From a checkpoint of a small mixture-of-experts model trained on Wikipedia.
Size: 9 layers, width 320, vocabulary 32768.
Experts: 96 experts in each of 8 layers, 96 SwiGLU neurons an expert, 2 picks a token, a sigmoid router, a shared expert of 128 neurons.
Training: a variant of Adam for the experts, 6610 steps.
Below are experts of layer 3 (counted from 0) of a mixture-of-experts language model. Rows are named router (the router's row for the expert), gate (a neuron's input weights, with its number), up (a neuron's input weights, with its number), down (a neuron's output weights, with its number) and show model dimensions 0-159. Each number is 200 + 20 x the weight over its row's rms, rounded and kept within 0 to 999.
After each expert's rows: a language model's description of what the expert responds to; "mostly gets" lists some tokens that are sent to it at least half of the time. This comes from a sample of Wikipedia text that the model never trained on.

# expert 11
router,224,229,223,169,168,201,211,236,188,201,199,234,213,212,217,202,212,184,168,223,196,229,220,193,171,187,197,198,181,185,153,173,175,197,208,173,183,203,189,263,216,186,225,212,227,202,199,215,198,227,207,175,163,195,156,189,158,214,204,188,196,202,192,190,185,161,211,223,226,225,216,207,200,187,220,216,242,206,193,215,216,183,203,201,193,199,183,226,192,222,210,177,226,180,205,177,218,249,233,241,209,194,194,201,200,217,217,202,212,212,228,188,196,202,201,190,209,181,170,196,205,212,203,186,177,168,213,241,211,202,226,216,211,198,201,220,192,204,202,210,196,180,169,219,210,190,194,202,187,174,188,207,186,215,220,177,200,224,222,192
gate0,186,166,181,203,176,163,225,196,200,215,172,211,219,178,200,210,218,186,178,200,210,216,195,181,210,214,191,169,213,209,206,168,205,201,185,207,192,215,213,233,181,193,167,196,227,217,201,228,206,205,219,168,186,224,188,174,198,213,243,226,178,197,157,201,190,206,232,222,185,226,226,211,140,211,197,234,207,205,192,183,201,168,175,178,205,196,190,219,206,195,184,235,236,201,174,202,156,234,206,222,182,222,179,180,200,209,244,201,197,197,194,209,186,173,222,212,188,181,190,202,206,197,217,180,183,199,227,170,213,210,210,207,179,191,188,171,189,201,188,187,193,179,208,181,166,175,203,215,161,170,168,194,202,195,242,202,190,183,211,219
up0,203,196,192,199,186,199,192,207,198,180,216,184,232,172,202,235,183,222,199,192,199,249,180,181,195,223,223,183,184,217,173,224,176,191,199,178,185,174,205,212,221,184,199,171,179,202,212,172,205,209,211,227,187,190,184,193,203,176,180,209,185,183,174,196,208,190,216,202,181,235,167,151,192,225,258,199,203,234,186,160,184,219,199,238,187,174,185,214,195,202,196,168,218,193,257,171,188,220,191,193,179,204,203,168,197,211,172,187,209,221,199,248,174,181,183,218,190,200,211,164,195,190,185,189,183,204,206,199,203,210,213,223,220,172,186,217,216,178,178,236,197,210,208,234,191,216,198,204,208,204,222,193,231,230,213,212,182,206,207,216
down0,230,161,175,220,201,179,224,165,181,182,207,202,213,217,205,159,196,229,180,210,198,198,187,238,175,203,241,198,217,200,161,225,207,194,203,152,188,175,174,203,211,197,205,170,191,184,225,182,200,235,194,181,200,234,203,182,238,180,222,188,216,187,226,201,187,167,234,187,207,187,226,194,200,202,183,211,233,192,163,182,208,185,195,193,208,221,211,216,191,172,197,154,204,212,195,242,219,208,211,185,220,196,227,195,174,200,205,202,197,205,200,200,166,175,213,236,228,195,166,205,203,179,226,189,225,225,216,214,208,181,227,231,202,180,183,198,174,188,212,184,217,188,197,202,164,195,168,175,192,203,218,180,167,208,209,219,189,212,214,212
It responds to: Verb or verb-stem pieces after to or a noun, often economic or action words: cost, pay, provide, tax, import, invite.
mostly gets: " cost", " provide", " tax", " pay", " allow", " financial"

# expert 26
router,218,197,182,210,200,193,186,235,204,192,209,192,164,204,216,186,219,191,182,201,182,202,212,197,189,181,191,205,182,191,172,166,173,187,211,183,168,218,215,257,220,175,211,209,213,186,202,200,194,188,213,224,178,214,187,180,176,203,193,224,192,176,221,190,166,178,182,219,236,222,210,185,196,166,209,177,172,201,199,210,179,220,245,218,217,195,166,215,188,206,187,201,215,210,216,186,173,218,214,190,186,179,196,198,192,220,219,169,199,233,214,171,209,219,227,152,193,195,225,179,196,192,197,210,169,182,185,241,222,196,171,247,200,214,173,211,208,212,188,206,207,200,191,206,210,193,215,213,184,203,195,222,232,187,201,160,167,177,192,216
gate0,200,198,200,220,176,187,183,200,209,198,198,180,177,203,202,198,227,175,191,173,209,217,160,214,150,164,179,202,213,181,192,168,196,187,200,212,196,170,220,230,203,188,208,233,195,199,202,188,202,201,176,171,225,225,181,178,205,204,168,198,218,200,204,198,209,183,203,186,189,199,200,210,217,197,206,203,180,216,186,167,181,181,202,254,205,200,190,200,209,189,229,175,224,184,231,235,168,190,187,190,213,204,197,226,191,201,171,219,212,211,191,189,197,196,177,205,221,198,197,218,219,228,179,177,213,198,218,233,201,212,218,181,227,249,206,184,201,214,200,177,170,207,158,184,184,184,169,183,179,196,201,202,215,200,155,179,178,175,166,178
up0,192,220,188,227,215,193,163,179,219,172,203,197,202,193,188,227,205,183,209,198,196,198,165,207,168,194,190,197,169,189,232,180,175,195,185,184,216,201,213,215,188,180,177,194,204,199,196,192,189,231,196,172,216,240,184,231,218,205,185,204,204,197,223,184,193,208,227,184,193,230,178,174,211,180,213,198,214,211,182,176,149,184,207,180,217,174,210,202,187,190,215,188,197,181,189,209,195,208,183,174,194,191,215,218,209,223,242,164,199,199,208,219,211,155,215,160,242,213,229,175,208,170,185,186,199,182,183,213,207,204,192,233,197,226,156,202,241,180,233,190,206,215,189,188,185,208,218,208,183,229,213,193,189,202,200,182,193,152,151,190
down0,187,212,229,193,206,182,213,229,236,242,227,213,198,171,181,192,189,205,146,172,199,164,203,233,161,225,192,192,160,207,204,191,214,234,163,191,228,213,226,200,231,204,201,222,215,204,217,188,193,181,214,205,178,211,179,202,196,229,212,215,227,171,178,193,229,221,194,218,204,172,194,209,190,195,207,197,210,203,177,177,177,215,201,194,195,200,200,226,190,207,226,201,208,210,208,180,222,178,196,169,196,214,186,197,186,204,186,200,201,183,206,193,196,160,175,186,191,206,224,199,207,186,169,207,217,147,211,199,181,180,187,158,191,170,199,185,219,207,207,201,177,204,191,216,224,174,216,224,235,195,184,213,179,193,163,196,194,202,192,166
It responds to: Spatial words in descriptions of buildings, roads and bridges, such as over, left, part, along, off, down, section, and units like km, ft.
mostly gets: " left", " km", " along", " off", " section", " down"

# expert 51
router,220,193,223,160,216,201,235,225,163,200,175,202,191,205,199,196,168,167,246,220,182,215,235,217,183,223,184,190,214,150,174,207,180,177,192,216,176,172,163,202,193,236,225,234,236,166,180,199,185,198,193,180,194,206,160,180,161,172,206,228,221,192,195,198,174,171,193,206,207,199,208,202,218,236,191,244,215,226,212,212,215,206,182,220,213,210,168,206,168,225,187,180,213,177,197,230,208,228,227,239,214,181,226,180,208,194,180,195,205,223,187,222,180,197,194,187,192,219,197,215,179,206,187,195,185,163,197,187,237,191,219,223,207,198,215,199,191,205,177,188,177,194,171,218,188,188,167,208,163,199,194,239,193,205,209,184,177,202,221,209
gate0,208,166,156,186,166,174,208,206,207,177,173,161,213,175,204,210,218,210,203,197,210,177,198,161,211,218,218,161,214,211,223,209,191,205,226,224,215,226,215,216,183,202,218,212,167,183,223,195,201,193,176,193,190,232,215,202,200,195,188,219,215,201,243,217,202,167,175,229,217,195,202,190,182,199,231,190,185,183,199,217,194,201,191,212,188,188,193,220,161,192,180,182,179,220,218,164,183,177,203,211,230,176,232,228,212,198,184,233,221,199,183,199,189,142,195,197,190,191,203,189,184,236,205,153,241,203,202,204,200,207,193,153,228,184,234,183,190,165,219,219,178,197,177,195,205,204,238,207,209,179,187,205,177,242,189,179,197,194,182,194
up0,182,167,176,174,236,231,187,190,199,203,178,230,216,200,201,188,196,227,193,200,182,191,186,182,213,201,183,215,225,187,211,226,200,226,230,229,187,200,174,195,194,186,208,203,192,187,185,181,203,189,201,238,170,218,210,217,204,188,204,191,238,195,187,230,192,165,176,207,157,211,237,205,221,188,173,187,183,197,186,177,228,198,247,176,175,186,171,213,211,191,215,189,205,214,245,220,199,205,225,213,184,193,183,189,230,198,190,197,196,228,200,164,205,228,186,243,153,220,176,228,206,218,213,181,180,185,219,188,203,202,244,199,168,168,209,187,175,203,226,219,230,172,207,173,188,241,208,189,189,206,215,205,201,174,162,213,246,204,207,212
down0,204,198,186,182,185,252,182,195,195,215,159,210,200,204,212,231,190,183,213,218,252,222,181,184,194,206,223,185,190,202,257,204,188,227,167,192,186,174,156,194,205,215,201,199,213,218,236,175,222,184,216,190,181,184,178,192,197,217,202,197,200,204,178,206,225,175,202,233,207,191,198,197,166,231,231,210,210,226,197,207,197,181,204,168,226,208,213,249,184,221,235,202,211,183,211,162,230,196,179,196,193,193,204,222,194,218,208,176,206,206,199,173,174,193,190,208,189,197,197,204,204,181,199,218,216,170,184,233,209,181,232,196,192,180,220,205,219,191,197,193,185,215,168,221,176,207,224,216,212,197,218,224,221,232,143,172,209,197,214,207
It responds to: Short first pieces of names and words, often first names in tables and credit lists, such as Sam, Phil, Dan, Al.
mostly gets: " n", " Sam", " Bob", " cl", " Jim", " Tom"

# expert 17
router,176,191,211,185,197,163,240,226,214,205,182,214,183,208,176,194,232,209,199,221,169,223,207,221,189,233,175,183,176,191,182,184,179,209,198,180,180,189,204,236,197,175,211,207,191,164,187,203,198,186,202,179,220,182,191,170,182,177,216,159,216,207,196,178,171,183,207,217,210,176,229,204,185,186,224,196,192,199,226,248,203,193,171,207,193,190,206,207,176,238,209,215,220,201,223,179,221,207,225,227,204,172,211,201,243,216,224,194,190,223,202,201,218,218,182,193,168,190,190,211,186,202,210,166,194,183,158,224,213,194,193,180,227,202,214,205,181,187,183,211,205,199,189,192,237,187,207,209,161,203,182,221,203,227,176,187,206,176,193,233
gate0,235,247,194,238,192,207,227,195,178,203,205,203,184,263,153,224,197,170,217,207,182,209,206,170,236,206,197,190,168,191,218,207,192,173,209,204,204,199,199,235,200,200,209,187,192,239,187,170,203,191,165,204,213,194,194,208,221,201,215,226,212,206,190,170,188,192,207,159,178,221,194,192,172,181,174,216,186,197,185,179,205,217,209,189,212,206,214,213,197,199,224,225,181,183,213,214,228,218,192,206,213,183,176,205,198,173,217,184,194,207,182,197,187,181,216,203,203,212,190,166,214,162,213,172,189,186,164,235,184,192,218,208,173,228,177,160,179,215,213,222,202,171,202,163,214,221,227,204,190,213,213,219,184,233,217,157,172,199,215,231
up0,190,182,172,226,175,183,201,212,205,198,203,213,176,225,222,220,223,170,190,204,196,164,182,180,237,198,216,198,217,190,196,202,217,166,171,198,208,234,178,175,213,211,214,194,188,190,220,234,192,181,235,194,231,184,189,208,183,179,177,201,198,173,216,246,199,192,213,218,222,166,235,183,193,162,224,218,206,172,194,227,190,215,188,193,215,210,206,193,224,195,177,202,179,212,249,212,203,150,152,207,188,168,164,221,211,204,174,197,253,185,193,211,182,208,218,215,194,208,216,180,203,181,196,143,193,217,194,194,206,188,199,227,202,161,202,222,213,208,192,216,211,170,180,214,212,213,194,187,173,208,204,206,186,182,168,192,201,238,212,202
down0,166,182,202,205,222,218,213,191,192,225,224,216,182,182,204,198,235,223,238,200,221,196,210,190,213,200,219,206,205,207,208,176,199,153,191,203,178,193,219,218,207,196,209,180,204,175,214,189,234,220,218,196,214,189,196,192,212,260,177,175,190,210,207,201,184,178,182,186,176,174,211,243,178,166,215,198,198,220,184,194,167,203,219,189,165,181,224,186,215,159,231,217,166,207,208,196,210,203,186,207,181,225,225,145,203,206,212,217,199,203,208,217,162,200,198,188,212,214,223,208,226,234,194,227,169,189,192,170,240,211,189,177,238,191,198,186,202,196,187,237,189,195,190,203,190,185,194,184,192,176,194,230,181,221,206,195,173,185,204,191
It responds to: From after verbs like prevent, stop, barred, moved, returned; also county, home, place names such as Alaska, Brooklyn, and clause commas.
mostly gets: " County", " from", " county", " Alaska", " Brooklyn", " Philadelphia"

# expert 15
router,206,217,198,159,221,201,225,210,190,192,212,237,228,178,185,235,188,227,191,202,181,235,218,221,192,189,180,205,195,155,212,189,217,186,181,222,166,182,194,224,180,197,200,224,238,167,207,241,180,227,202,185,215,209,157,206,165,200,222,187,219,206,203,218,148,162,166,191,223,220,196,199,212,214,202,217,190,189,217,204,200,188,195,194,190,198,202,211,168,201,207,189,210,187,200,163,196,212,213,233,195,173,189,179,224,240,192,173,198,202,194,192,200,222,216,206,216,191,176,198,172,194,212,192,161,195,174,219,225,218,220,202,204,199,202,209,179,207,185,204,183,194,188,191,210,208,184,188,190,230,193,233,177,209,218,205,215,197,209,238
gate0,204,197,194,177,168,205,222,201,246,199,205,232,186,180,207,187,242,209,205,224,172,179,197,192,206,247,211,187,204,200,202,182,184,176,230,198,206,232,192,188,188,178,183,218,221,193,180,250,203,203,171,189,235,191,212,195,210,189,199,198,199,233,202,221,193,193,207,237,170,191,221,238,193,192,215,207,177,166,221,177,230,195,190,176,151,200,213,204,176,212,170,213,219,178,185,242,204,219,186,199,183,186,225,224,219,182,213,213,184,229,172,175,193,175,197,192,197,213,227,197,202,207,201,209,230,191,222,182,221,183,170,182,184,179,253,193,158,167,181,191,220,215,199,190,200,209,199,219,214,232,168,221,226,201,196,193,185,179,163,139
up0,199,205,215,231,233,204,211,195,222,197,195,185,196,220,197,203,203,209,220,215,181,201,189,173,204,195,186,164,223,234,195,214,184,215,210,174,224,193,199,196,206,220,180,191,195,167,197,154,177,175,207,229,165,222,176,198,170,210,192,166,213,185,204,192,227,169,224,209,181,219,203,187,193,170,214,210,222,193,182,204,229,207,215,214,177,188,176,207,177,187,168,190,186,189,196,213,206,185,259,182,171,222,216,175,202,195,196,185,209,200,196,213,189,179,222,205,209,229,246,171,209,215,233,194,197,187,156,211,220,201,204,207,203,217,159,240,226,187,231,182,170,193,192,217,237,179,204,215,200,212,233,173,167,189,165,207,214,219,227,212
down0,196,164,212,178,193,189,218,210,197,213,190,168,194,200,174,213,158,207,176,218,222,235,155,194,152,201,199,179,183,178,201,205,209,210,199,182,186,166,187,190,152,206,211,173,168,187,185,212,229,177,198,177,209,225,232,226,175,189,200,182,216,180,179,217,199,209,231,190,216,199,182,204,212,203,163,179,209,181,184,147,182,205,219,183,191,198,182,192,168,215,176,196,225,181,202,188,189,201,201,158,216,177,189,185,167,182,193,200,178,240,214,200,174,188,209,209,217,209,194,219,207,159,190,207,226,206,186,193,187,218,247,193,213,226,214,214,186,203,217,225,210,174,174,182,218,246,176,243,216,229,197,232,201,210,201,203,180,184,200,195
It responds to: Capitalized first pieces of proper names and titles, often split words, such as Bar in Barbat, Man, Hat, Wick.
mostly gets: " Man", " Fal", " Kitt", " Mur", " Zap", " Bat"

# expert 22
router,203,214,195,184,206,188,216,223,218,194,177,230,167,195,196,212,171,160,200,213,174,200,214,243,210,216,161,197,218,198,153,193,189,181,195,200,178,218,197,215,178,230,170,206,212,169,176,207,208,248,189,169,204,170,153,218,177,216,189,205,199,192,208,213,180,180,188,207,227,200,191,192,244,214,200,198,194,184,208,204,218,196,198,177,184,202,181,201,154,220,199,208,201,195,193,177,194,218,180,209,195,168,222,190,210,182,225,201,198,212,200,209,194,202,160,206,172,184,216,223,189,221,204,174,181,169,192,213,222,227,189,200,188,216,188,220,192,222,193,239,219,222,181,205,268,213,193,192,178,202,199,205,203,205,234,199,207,201,199,190
gate0,208,219,200,210,168,181,201,210,189,194,200,139,211,201,197,188,178,191,198,223,185,191,144,187,189,209,223,185,178,202,209,199,230,207,261,215,205,210,201,190,189,220,162,183,195,213,174,198,198,206,210,189,235,179,232,182,199,146,161,213,227,153,184,188,201,192,198,180,218,238,225,237,230,221,229,220,209,216,224,220,187,217,212,212,172,204,227,196,195,242,229,216,200,207,211,196,190,227,186,200,220,166,176,236,233,161,179,203,199,211,237,191,181,190,232,184,211,198,200,193,196,182,221,229,207,190,212,208,198,186,175,205,178,205,194,137,201,178,205,184,187,208,172,200,196,163,193,236,192,195,211,209,201,224,193,202,211,208,239,213
up0,189,211,220,219,212,175,193,200,198,231,180,173,166,195,173,173,198,192,193,187,175,185,193,195,203,185,188,203,196,155,179,182,193,195,243,200,171,206,206,212,180,244,189,194,173,234,190,179,188,193,208,181,198,209,237,193,207,204,196,197,202,187,212,195,162,198,222,176,206,191,208,205,219,209,253,213,205,181,188,217,184,227,169,229,207,171,234,238,224,196,190,212,187,180,186,213,224,202,221,208,213,206,209,169,207,222,187,221,183,183,184,196,215,222,185,187,173,196,208,174,176,185,208,172,170,203,225,216,208,169,190,206,205,219,199,145,206,247,238,202,194,193,164,145,184,169,188,202,229,223,229,203,241,224,192,199,207,215,203,173
down0,207,215,173,173,224,228,212,196,190,188,188,192,233,177,186,172,196,192,206,234,172,211,248,207,174,224,206,197,211,197,216,199,184,193,225,202,209,189,224,203,208,190,177,155,140,185,204,187,186,238,208,180,208,199,214,217,199,203,176,222,192,244,161,213,214,195,184,219,208,184,185,224,216,242,238,174,196,209,197,198,205,243,240,196,191,206,200,209,198,205,220,213,193,213,193,158,179,210,210,225,181,193,218,197,193,187,226,173,212,215,187,198,206,198,151,206,232,198,195,250,186,225,216,218,234,194,193,186,188,229,207,201,205,151,191,202,194,169,212,210,225,219,181,181,183,213,210,207,194,197,208,189,203,210,204,209,199,207,219,199
It responds to: Single capital letters or opening pieces of names and titles, often initials, as in S. Shankar, James B., the Rings.
mostly gets: " K", " F", " M", " S", " R", " C"

# expert 1
router,219,219,204,188,223,196,239,201,209,202,195,231,208,194,183,210,188,201,222,181,181,210,233,201,222,209,211,193,195,169,195,209,217,188,194,156,172,207,171,222,202,199,179,195,206,173,190,241,213,207,196,160,167,223,165,212,177,208,191,171,199,198,200,204,160,183,197,229,235,208,198,230,207,175,208,200,201,224,181,193,204,184,196,206,182,188,177,165,189,229,220,192,180,218,192,212,248,208,226,280,235,179,230,171,222,183,187,205,211,197,198,184,188,196,209,221,186,180,205,183,165,204,196,210,193,214,182,220,217,227,220,208,171,206,233,219,221,227,185,204,203,194,199,226,231,225,194,189,170,183,176,251,198,206,209,216,212,199,198,216
gate0,188,228,205,215,201,224,218,191,205,206,211,194,195,187,179,213,182,189,231,196,199,192,218,182,203,205,221,198,205,216,186,229,192,160,227,192,220,200,210,200,254,193,197,188,205,187,177,261,197,174,175,206,187,202,196,210,207,181,197,166,202,193,170,202,164,227,191,192,192,192,206,249,213,173,233,189,212,194,134,198,205,175,192,188,190,194,204,191,203,240,197,196,209,190,220,203,192,198,205,228,224,170,186,204,193,189,221,217,200,208,165,186,191,196,185,215,161,214,228,204,196,201,186,182,220,181,204,203,192,213,210,229,202,171,208,189,199,218,191,225,196,240,195,188,188,217,214,175,209,194,219,221,210,204,238,162,164,221,218,235
up0,186,203,209,169,199,218,156,204,183,163,208,184,248,220,194,218,170,223,185,209,232,252,229,213,182,197,215,179,173,222,172,195,187,180,206,168,213,231,190,164,206,159,209,193,205,196,193,230,153,185,210,222,191,206,216,186,197,228,211,206,193,237,189,215,165,211,226,220,205,186,208,230,173,197,187,169,199,177,157,237,196,183,201,208,174,162,188,207,189,192,171,192,191,206,200,199,188,213,173,243,247,213,198,168,196,217,225,211,200,195,177,222,202,191,211,202,172,205,227,206,199,183,224,239,214,179,188,172,189,169,169,176,198,213,172,198,210,193,208,173,167,204,222,180,188,211,159,189,203,218,181,223,201,193,198,184,221,213,236,242
down0,223,185,194,217,204,214,219,223,192,207,228,220,204,205,219,186,200,212,212,154,215,200,239,209,190,191,199,228,213,200,198,196,198,222,207,230,216,213,219,206,220,204,206,243,201,231,195,217,207,229,210,192,181,206,180,193,228,204,175,213,218,199,203,196,185,173,189,223,199,162,181,208,215,184,179,180,206,219,187,189,221,204,214,195,195,201,213,229,200,195,156,186,182,200,189,195,208,159,177,191,227,207,190,214,190,182,216,207,255,181,205,208,209,217,177,228,188,186,181,205,163,196,177,161,210,207,201,174,154,196,211,228,184,198,201,192,218,206,188,202,198,195,221,212,216,212,174,196,177,166,180,221,203,206,206,198,184,214,192,160
It responds to: First names and surnames of people in lists, cast credits, tables and plot text, such as John, Richard, Cassidy, Baldwin.
mostly gets: " John", " David", " Robert", " William", " Michael", " James"

# expert 20
router,176,247,160,165,208,216,228,219,218,205,173,197,214,188,179,188,171,168,228,207,182,200,209,198,218,235,199,184,182,186,183,220,198,201,198,205,157,200,187,241,189,217,195,232,229,212,220,187,222,226,216,197,180,201,183,194,187,207,220,168,203,223,175,181,177,177,192,197,229,205,196,191,173,235,202,215,199,197,212,214,208,176,224,188,183,173,176,191,172,204,197,185,228,181,202,206,193,221,198,224,190,174,191,184,216,208,220,162,238,232,195,180,204,229,201,174,164,169,191,228,168,201,190,198,196,192,179,207,221,217,181,227,187,209,205,163,185,178,184,220,200,232,196,186,218,220,171,189,162,184,174,204,231,225,222,171,206,188,189,174
gate0,142,197,189,201,172,183,182,201,165,194,203,191,208,226,227,238,227,229,205,194,169,218,206,195,214,196,190,208,199,196,179,189,167,179,215,212,184,225,186,223,187,210,229,167,165,190,195,209,230,235,200,198,216,225,184,229,212,216,218,223,217,225,176,197,192,206,188,202,198,207,235,205,206,232,209,223,173,213,221,204,238,196,222,190,170,181,200,220,196,187,202,203,198,172,200,179,228,195,186,214,237,221,204,189,222,201,207,173,169,184,199,184,182,204,209,218,194,188,161,257,195,183,210,186,157,210,234,187,174,215,185,189,201,219,217,220,200,205,185,192,202,162,213,219,215,236,188,170,230,221,182,197,225,171,230,180,227,220,216,198
up0,209,183,184,209,191,209,169,195,199,235,220,213,194,181,208,190,192,180,217,206,208,217,165,201,208,210,198,196,178,208,191,192,213,203,166,214,236,194,189,219,243,196,183,243,175,190,167,184,183,205,170,207,201,204,165,215,195,166,198,204,163,197,192,199,195,184,213,218,195,217,205,202,206,181,189,193,212,218,208,199,195,188,205,196,220,176,209,246,182,222,170,199,187,225,198,198,169,179,223,186,212,181,230,193,229,200,230,207,212,191,205,172,167,249,189,197,216,220,183,178,237,189,222,199,185,197,201,194,201,189,193,260,177,177,190,195,198,240,238,236,211,225,213,182,208,233,201,183,197,164,185,202,195,195,161,203,203,181,157,139
down0,198,198,165,192,180,219,211,156,223,188,180,191,216,182,147,182,214,218,169,222,168,259,176,224,202,179,168,209,231,178,203,172,168,198,210,211,203,198,253,202,207,221,223,196,199,228,242,180,210,202,213,163,200,230,197,222,194,210,211,173,188,221,202,184,189,223,200,228,202,216,192,235,168,199,197,219,164,213,200,200,176,189,171,213,197,220,173,222,202,233,194,233,191,162,232,216,198,202,206,192,226,211,202,174,193,214,233,189,223,187,162,216,189,211,197,222,187,223,188,206,213,207,172,221,209,187,181,193,213,205,168,213,183,195,248,206,188,198,210,206,207,190,207,182,218,178,154,213,226,197,181,244,187,197,163,214,193,190,210,187
It responds to: Past-tense action verbs and they/their/them in narrative, such as took, moved, went, returned, plus en dashes in tennis score tables.
mostly gets: " they", " They", " moved", " took", " went", " came"

# expert 41
router,181,196,209,196,216,190,222,210,210,236,207,234,205,198,196,185,217,193,226,233,202,207,191,209,203,220,191,197,180,166,189,161,168,215,211,171,189,215,191,260,165,188,197,180,237,153,202,200,160,222,194,200,205,193,198,216,196,187,203,175,208,222,193,222,178,204,205,208,219,216,209,224,183,196,225,228,201,210,208,188,207,190,165,205,188,188,210,189,168,231,235,195,218,186,241,181,218,224,230,211,212,189,226,194,256,201,234,203,200,215,204,199,167,161,168,174,201,170,198,221,174,195,201,222,190,159,193,234,195,195,191,223,185,193,195,176,192,196,211,210,183,224,187,198,221,215,192,182,206,222,154,229,201,192,234,159,174,191,220,175
gate0,238,184,224,192,206,223,215,210,184,216,219,224,187,231,175,205,195,204,195,271,217,185,201,176,213,163,215,201,192,202,224,207,204,214,195,148,209,216,200,192,198,228,209,233,199,183,206,179,217,204,204,207,199,182,215,185,208,218,209,210,197,206,234,192,195,199,209,215,218,211,202,201,189,190,198,167,249,204,203,225,201,202,179,186,213,183,172,191,204,213,206,188,190,197,235,187,169,175,198,182,196,205,183,231,202,233,223,231,190,219,227,208,224,191,178,180,196,195,217,210,191,198,183,181,201,203,182,224,174,203,172,214,219,163,214,202,205,207,187,206,273,172,199,209,179,196,197,201,204,177,226,160,194,183,209,205,200,212,200,225
up0,211,192,222,187,189,196,197,201,194,209,206,196,234,178,151,192,175,175,195,213,185,203,204,187,194,254,210,193,190,184,210,191,168,208,207,180,202,206,240,180,186,195,203,190,199,179,199,171,194,216,214,235,194,179,169,189,213,239,182,225,189,217,176,171,220,195,222,215,205,199,196,207,170,208,200,181,223,224,220,208,206,185,177,179,201,173,202,195,215,190,218,206,202,170,238,173,205,224,187,213,194,213,223,160,196,180,207,197,184,226,231,222,198,238,194,198,211,200,178,183,201,184,207,213,217,172,159,205,193,183,234,197,226,189,189,186,208,162,171,197,190,192,217,181,189,160,226,189,217,182,195,180,176,184,199,175,176,172,192,264
down0,211,196,187,194,205,227,189,166,220,190,191,209,250,168,228,197,183,196,207,207,224,201,197,220,193,189,211,163,188,198,211,186,186,211,223,190,211,187,215,194,185,177,195,200,220,217,171,228,212,233,200,201,189,195,208,221,170,226,219,241,206,240,157,231,187,197,183,195,229,212,181,218,193,175,198,182,143,205,207,231,222,211,176,213,214,189,173,201,213,217,212,227,206,196,203,199,230,208,187,220,227,185,206,210,226,179,210,235,226,177,191,170,226,199,229,253,184,240,206,189,198,211,195,196,192,201,223,192,192,235,200,239,200,188,202,188,199,225,218,212,184,209,189,207,196,232,228,194,207,214,230,227,219,178,217,244,245,196,204,191
It responds to: City, state and country names and their parts, such as York in New York, London, California, Princeton, often after in or a comma.
mostly gets: " York", " London", " France", " California", " China", " Australia"

# expert 14
router,187,227,195,199,221,226,210,218,183,214,203,215,206,199,192,228,210,213,217,209,183,207,186,203,210,207,208,198,186,200,193,191,197,161,198,170,184,191,209,235,181,182,191,202,232,175,197,247,227,219,184,169,195,217,184,198,166,214,167,167,201,189,185,212,153,190,172,211,217,240,204,204,187,212,220,211,172,206,175,204,188,150,195,201,164,219,196,172,194,238,232,184,207,179,211,192,222,231,207,231,255,170,228,186,211,193,242,197,178,211,164,207,166,211,204,216,211,172,197,226,154,209,190,211,178,176,195,203,209,216,185,179,181,188,228,217,181,214,198,199,181,197,176,182,230,195,188,206,184,183,201,246,203,206,223,211,191,180,198,208
gate0,210,191,173,183,200,225,253,210,205,177,196,211,212,211,252,217,186,205,206,166,214,179,208,204,222,177,198,190,225,198,178,200,174,215,215,220,209,209,154,194,238,199,189,255,241,222,185,208,186,205,207,193,180,204,223,201,203,191,195,229,198,215,210,194,200,181,201,238,184,200,190,202,224,166,212,218,215,207,178,201,190,199,210,205,224,215,225,184,198,201,198,194,193,164,213,224,202,184,177,221,202,185,205,215,181,197,161,211,236,202,202,180,205,171,229,244,203,191,187,182,223,236,113,191,197,177,202,168,204,228,182,205,229,147,178,201,230,234,226,203,172,194,198,188,215,188,177,188,219,175,209,221,171,204,171,191,189,217,216,196
up0,196,174,231,205,199,187,207,203,202,213,195,222,183,199,229,226,168,215,205,214,194,243,215,192,223,229,193,219,190,185,204,224,187,168,177,187,170,184,184,175,201,221,209,209,177,209,210,196,208,222,173,186,211,217,169,241,202,168,209,206,152,223,203,237,233,208,175,189,168,186,197,212,164,202,166,183,198,184,190,213,207,238,234,210,196,183,186,195,223,180,201,203,221,163,237,175,195,189,204,173,205,218,209,170,230,222,178,186,210,177,194,228,204,201,203,172,187,218,180,191,210,167,192,205,187,210,202,162,185,179,201,193,213,199,199,197,164,179,183,202,167,217,212,173,184,215,151,210,211,205,171,185,198,223,242,195,209,237,187,177
down0,244,211,181,189,185,164,169,177,151,184,174,200,226,193,200,191,191,194,224,188,221,233,200,218,216,219,223,230,212,195,208,186,179,148,173,182,215,198,199,175,186,191,166,217,219,176,172,203,210,216,188,167,190,207,189,235,207,209,169,205,209,183,224,259,213,210,219,222,212,209,184,151,219,219,221,170,200,194,181,195,192,175,227,222,219,235,185,195,203,213,178,201,195,193,202,206,234,230,170,207,191,216,218,177,193,185,210,198,193,163,180,181,186,237,223,214,184,183,162,196,177,236,195,190,183,195,194,183,191,235,189,219,203,199,211,222,177,194,200,218,235,239,182,225,184,167,217,200,203,190,198,183,165,177,205,211,177,209,162,160
It responds to: Surnames or their final pieces after a first name, such as Smith, Anderson, -son, -ley, -ford, -stein, mostly in lists and tables.
mostly gets: "ford", " Anderson", "son", " Smith", "stein", " Wilson"